From a checkpoint of a small mixture-of-experts model trained on Wikipedia.
Experts: 32 experts in each of 12 layers, 304 GELU neurons an expert, 1 pick a token, a softmax router.
Below are experts of layer 2 (counted from 0) of a mixture-of-experts language model. Rows are named router (the router's row for the expert), up (a neuron's input weights, with its number), down (a neuron's output weights, with its number) and show model dimensions 0-95. Each number is 500 + 50 x the weight over its row's rms, rounded and kept within 0 to 999. Numbers have three digits each.
Before each expert's rows: a language model's description of what the expert responds to; "mostly gets" lists some tokens that are sent to it at least half of the time. This comes from a sample of Wikipedia text that the model never trained on.

# expert 16
What it handles: Word-start fragments. Opening pieces of multi-token words and names right after an article or preposition, such as moder(ate), Montg(omery), pot(atoes), Philos(ophical).
mostly gets: "it", "ot", " An", " used", "t", "il"
router:543550558496420566559544545501541583548469574558427549555501555414453556429568465451525430550465443459458471463475428466502480450566498562520514566421498441541544447554532530492558522537504588491501437542510448435479455477564547534499429507498562437468458558433562417520542521479424569407
up1:495478489424445494539457524414480555446603571492511588497528424496443559465523565516586519425497389517483587542352503561520499521497412533501535537539502491577494513494576506501488619585444461513513518456436497526533491512515449507414488547444441567452464449524570534488558514511480412506
down1:441481475572498431478522492483469450529513553522545587502500403468463518436466393533467530464481528533573478482430474527567503563447445555564502495508513474491525515471487503492491545481527529511475437562497458411497521515524468539477556501601577578487475465468478570510467539534491422485
up2:591465522559506379525507539484445559517542524520426535534534546538588499464455458512536488541577539502492415479528499567421488440455565520447453546507519447427465475537533449494418513520513638487492485499516461503473538533493462449525472492540478485538422537563614499528515500506528623453
down2:524518535522465550539521466535474463503398537479457490531510462449535558543599537520506514572462560511568365524525439444524427479495552480508408537442576512561524505484482410560609541467448467505504460430480554555466487481501510559493519457515456447498394578466557407470446641460485499420
up3:543448525604540461495486548517427600535464532507550566575520583523512442445539526503484484525534529535503440530482544492467456420515577456521509454472497519501537466452491469535508549473571509437540605466548484534475477489555550466491517490552517584459512543426523387461471375498542559450
down3:534441594573530503488419550490580515488394516506409536540539458435536518525570478421471532557452491476510412408416492472518430503550476529448483599419427420526535479490408527581475524555516546556556525496478479532409406419492570432519450588424553502529575597486503511524524481463519529466

# expert 20
What it handles: Conjunctions and list separators. The word "and", hyphens, pipes and bullet dots in lists, tables and taxonomy entries, plus some word starts like cho(osing), Vienn(a).
mostly gets: "are", " —N/a", " ·", " RUS", " nominated", " p.m."
router:555555566499418573557528548504522563545451521551435533557486555428429535428566447421530421533448424466474489472467428492492491436549508549500512564436520439518558439550550555493561492564522575447525451551487444454443460486572571515483435514506551422474453552458555426498490510492446565427
up13:393398496436494507444462490490554529552479485506432461458581512493474592486421394579556522415437398539487475474441437544485467472525470490499493589464465514514504504536523515489629479502485523401480517565509477478543513617602529513445500473441517463525480548454527519508558491388509514479
down13:584440387544548531462437479466497515480625551421558490529501442461462467475413480488504525590487588527523541531561523476508613585527465465529533516532475438444539552523466467538478545490487445539447472421486620471426395428521378486547491564562436508525477435515441543534485532495502399538
up14:516535547594467530461504570540516483480486540515462401558478623453596579479472563481476541470532482472529445509497501521488511399493546464579449480408460458605497383528528583608604511509480597501492607512462502492518469400571490413510502436499474537563614477549494450534469459486533517508
down14:475530458449474509445585494498480470456516455468486542413479514560533460485441530427442495381453405485533570451456557489573555501530494486459464588604465463484475589476469500524458465498490468499423493461464511473465457509541606479541490496479506466479504444489514418511426496516505533476
up15:483478527488463532518526468481620604424467439572467489476559516505508486560545438486501555553548449534494476539562491457473455427493398500427491560520491495539498431482474493499453449533502453468478526495500457446505516561546541519448440538414531445542554528514459527503533541525548559496
down15:533498429526454443450474505479450493365575525410522447485476518547476562471451588526511571545541438517538534558388633498599523548555496450526469459498485529438452413502481509440483511507527506461536476361448439508521498518504506555479567473505499581465466469521517472509571605485570451565

# expert 12
What it handles: Infobox field labels. Labels opening list or infobox lines such as Binomial name, Incorporated:, and sentence-initial It, plus heading "===" marks and "but".
mostly gets: " \\", " place", " this", "ered", "ified", " (J"
router:543551556507424574542537545513530566533443529553436512567483563429453538425570453431523426542449432472482486451484434493476471433549496550515502575430512442518564450552546549525560487563541577447512440552498462456441451488565578514487443502502553422464443546453552417507498505494445568426
up13:474469508423455539566538496503544466473510504542511481632490462427419489438562495567395445531585463485431560473416500552496478585471498454521495598464438448577535411516585524482550456505550557486485489614534439464490457501490492458396578451529596508546460512442484530549465537572477549443
down13:489508493491478449515497554516475519487496500432535472577432442502428540509526536550610482476590487548456451429519596474458516515606506449559524476494465404550483505512516475390462411534491575504456484497529501518496428476544533489461587519405496439448466504549406577521423479600559524495
up14:460558575528422604569435456555435553520521590522431533549592494468444462399540511568459445557479457431530471479517465503473503527477487468465510526483508467530536524515462673499482556470495491541520538570485418401456485469550431531545450500468538486534428514481555386478422539513489457527
down14:506567442474569476485489492609528545539524520559548535471489522526497557454522510514431492515513514528478523565469513611482533531490427400600457454407501488516541453390531459461478415480461495522474518504429449457538527445519563469380556564556499536531392580425491519463573523493522469483
up15:481476482475459574595467460537566518530453475601524492508518429440462456460568530485522438560467427513509553504561543541448494512517494592451533530532447522646581461503557574586545466439519638493536513497558517471510474539500609475476440478545505538548491508543541477514500558473435497465
down15:478508474533529574418527523491490540526438578461556567544394453463470503520578446534539386514374543594505486462517618499437448539508531581474469471474558553468424541429433511478634464549444449498471516466438517433620439475560454496466503616499448405455506513450527424501543519574519441509

# expert 3
What it handles: Months, line breaks, headers. Line breaks closing table rows, month names after "in" or a day number (November, December), and "(s)" in track-listing headers like Producer(s).
mostly gets: "====", ":00", "ights", " July", " February", " 198"
router:555541564522430576546536552504538576555450531551448514562485560431443543432569439432533425555453425464482479459493440498481491427563507545504505572441535437507564451557554543519560487560516575451518447556500450448446454484561566521509439504497552423457443544451566422514485533493441565416
up13:462388549507527449442525493482565547513423515524483565549443515401506330501562421552440521611469430461616507488512536501541487546492489600552527537435450527596484491517525445504415530538477612497551549494469448536525436481498485508440466438509552489497424602500504472507535487540523437459
down13:504427509473445491511470459499492564414456476467566539591465473412439427522495518507485480566485450390472454452507496438533498528615545589529514540610530527489590502604531479499522532542459440484460486468513441577526577501483526535495515480589544510537484515593522473526382449410548536588
up14:478345482516463473440437517516504523530507463469460529578550493545470533568552429463540419490473454571599520490599372451506532448474466611539510549503516490503495501605498522547575420503472492561474484531505498550454502496585559480458479434499549454488551478439506455458482515507523505493
down14:480476572589480472453629521449469529523536507536477534485576458434496499482545513519479434561491512473519561512611435358496538450548514650518507492436551485562544481486489521488495403465461553543489567431508556536450456501499521477534528541414511483545525518496646450567559491438519477458
up15:464488564477599534551585434511518509520494576518500498577480647394441498453545542521575418558461448482422473484473434593547483521568512499390551560468452509496544517501509529538473544467514550469455481472528533483534462553528527518584513444433512451479484542464564392467423526495498497388
down15:486466570488597516551564455466544509453435469572495448516523578514501561577506577446494497500429470542473494508493427485584494555577482531530493493494477570567557599555522514533463528540432551493439466528529406481495469518487546420508462389548509476501419531504447507437540555395503477555

# expert 17
What it handles: Line and sentence ends. Line breaks, and word pieces ending in a period that close a sentence, such as Iran., business., vote., them.
mostly gets: "al.", "ers.", " States.", "an.", " them.", "ly."
router:549540559497425567538526541511535570555457539547448530586463552428441530426579439443548431554471427458465490460486448492477465435569467550513477567435525447523566452537556540462572492544546579456538453548507449461459457479572576520487442496497554427453442530456560428542501534480444563421
up12:512524497558424563567557493545497582490601536508470570483536485498386474533511536529569525535457485433534487443465507505596472540489480567489519578475537470534613477523563495521350527429493521458544482503581423569420448441581572585419485468448451503616511467515415569429441451574504462460
down12:473556536486482488474510468532581553567477483554467460485642529474531542498433451493523562571500407540574508475480543428458513515551499583468453462539455557522524505503488550455459495553508567428484464458367457507428466632482472528498567512438402403518558541475448565560528550424469462510
up13:517473471483483524495517510582461564594481607512492433468465540589556440496481450482502576502470490488445542585511539491465513458502497510517498476438537457498489397490501620467521403510491484475439443481482485482517550501545509486509520560480554396490481544535487455498563541515450493458
down13:565474446511445423578282454434522471496502473530508548538531477491555576499507544459510469468570530437577654440455447406398442472446501505528498602501470518515546524555429384557421533507520523472496479510532431474397501501494553530652535533512498389500438532450543522480462521515514422528
up14:523463508500508500536506595472627475518506517382446470485553465498434524494552472468452504517548473532564556515518456445456494359541429526497449434485443564529505365482542463421461505473444458528545474561453469419555404487409494466496445553505562372473506443566550498527476510524501501502
down14:565590479499503536482427517472455463564539556578440571523555489506493513495521541468523517532514484470510515478497485517510451437508475569518517528466466490472510460528551554571495554447489555560465531578505469482463500436515506506563561434449621366495546569415476485560513521475459475428

# expert 15
What it handles: Syllables in foreign names. Syllables inside non-English or transliterated words (Vietnamese ư, Cantonese, Kai), plus "and", "&", "from", and labels like Authority:.
mostly gets: "i", " day", "ki", " night", "ad", "ained"
router:543561553495428572547529541511543579544460536555445522562493559433447531423579452424529424547456430461494495460481428508489488439552494552517498573427513442525560447547542543517574495560533585446505446559527442461439455484562575504489435511502553424464448554457553426527494530498445578427
up0:441463597472476555437505406458626576509532478586506502607571544619477525507558573518483499491497438511507505515491564572517477456570374516562573538544569538493435494456447405530487543469491444498469468460502481485427484418541549460513491444547509357403460568498451512516462530551474521434
down0:480516497479456512522406558572478505501470539547455548538504525535536583437544513521450452536510412498487449541482414550517414422577519487530485538554489471437555486548459497525557497453600514465507574484453459416396478476479619580589561475470470432494545564572565512537408476518419574528
up1:499554477416451556510412556483500559468495541476493472508438521477532522513561439455571455507469482424506507476494570599400484480510574536541451565463529479526511415471499477512446425569596552503468451618470450472412436504537575507497427442434498485426503534491519424457546498445487539469
down1:497572518542432547560498415533488498433480585529402506437453567505610533473484459352596471537443537499484505527468505545548544436470472537464538499587455476542504566583502422402481531565592528501495502497498466449478548519508577571444586508491474438573598486552530473501474497419447543523
up2:459457553463513519611513481484498460448608492474504470507539550535441392523605588439482497523506425416489487436541460587544499493445597581490585608536459456485533502510510463581445418583537459426488426450535508385544477485525417403506537530557441512501614397509552554561501513496462555454
down2:488580479504442531515422508542539527428537507531638480503498572587575550503487592430483526542486549507484515491478475503610469500474462460449500578425568495448629513474454445533493459492571450527554436462508511541469541545490543516515617532514432463574549539595492517616464516497475519383

# expert 19
What it handles: Paragraph-initial words. First word of a new paragraph or heading, like There and ==, plus pronouns he, she, they and after in narrative clauses.
mostly gets: " after", " together", " AUS", "arm", "our", "irst"
router:555556564523423577551537551518540570555456528551442529562497554427444548427567441431532425541451429461496498460466448507485476434554498558529504572431510437522564442546558532518570517555545585461531452555498439448451454476563569521490440506499567423465455553451550425517498518498442569416
up13:508456451496496417517505511585438554485498514509521572548518497519388530545514427364596558549521452559504462549524425512454478453638473459491500533565480460523471504461528512472523438516595532559526532535539471458570485492514495476539516379600481420533521498565533472440502432482474584395
down13:525500469478538586427501470520389554474540541517628556501459491511535519464548560574431603444543491440512577490491509491396562526628513476514506529440566454520536612500482546492485494505443432490503514495485464486525474474527584494445511559557531476533434412526448484542413442557521412511
up14:521502560413414601538535605503600566561506515526444462540469528410508556493532409470581468528562444506505504501567533420467472478572476484521455503406523475517523467515502516469597459498515475503556437473512583523470505576463456479504461508566525454463536503462501450458553529552476457531
down14:536492502556396564483419469549563553514454507532431409461458479431465546488559548468421501501543415569438520419499466480419481502493451451436514487490374464529477500636506422553506578492440510516491540498528446414445540476612569533480583514558474450495528544495492491515512469536483523499
up15:452480457471498428462592533612409551504576450507488561498460471481488494536568494409401478493434593506581457532444460499447457522457485417510454641589516499399536513470563512449611496525530462490509544590485532487527523487492506568531508522610493590549459575539524523442427516459449546540
down15:552506439487515529527530580612556503586545514477506518466542528473501429512541541469515483531625368556462471521523553527507550491494484526481484553503545536572516539524535547417497519524615463477570461463460512550601494597444530528499518600468497503527438436498519495524439527571489400531

# expert 22
What it handles: Sentence-ending punctuation. Periods, closing parentheses and semicolons ending sentences or citations, often fused to the last word or year, like Festival., 2014., ).
mostly gets: " probably", " earliest", " 2014.", "he", "-1", " 2011."
router:557541520444495551487515512484518549553489545530471587555543529462547636490531506482553503471478509438355547431471506502427390438578511530533520528402430470544525514537515544434502538467494592536464436499465524508477371438515486539622410423411533410494509530455563487572474525537452508443
up1:439511546444463505472606495500525509487502536534525452539616394449526491439451437578513533527485471513487564522455463466529452497446386552532566607484470498531469532454513538602479543552474558451427516399542589544534457463529545446472541524525502440411499492467483486547519448443503471455
down1:522522617485474520477635518462526545493454523587505485482486474509371509489447507566443443491474443500480526585552495545481457486523383626524468620571543524441436514527496505549496528486440486457441555465584503522506542443516455407548544550480531391521508531522581504516502433483470539449
up2:551479493493524467531643498475553537487439529551554533454560574587544486476518537474519530525492472450547462431555485430489483538550503558538479554383482452450550498479460466573421543566509495566440486484443513505458449529442476547527586570525593464623519454430484567504496512522488515430
down2:570519441626431494544562523472537543604493538536455551494505478495492433480455457485430485419443472429547498468464382455568530405542547534461485560511503545466471515616451458590502580511489419486518546515500510540475502451504501475498430509528541497608556519503532535443541511488498434494
up3:548439582536546546592472501437478509462479517471513509540554514536535479445525528568536501529477414566398502510522444481524531459451469513475510449453392474436589540546542473564478545501497566414512573463492495583471499443405476507544525444502433546600557442467530434484551439501622496514
down3:406576543552502515488535528549459509499486471424557471540463457424416575507500415506486434446493480482342484530464593505468476527498458451475489453505491533521470490551491514477467446404441493470532487550475534576438470469585416517546426593505543425589504425602513512514441519465543500467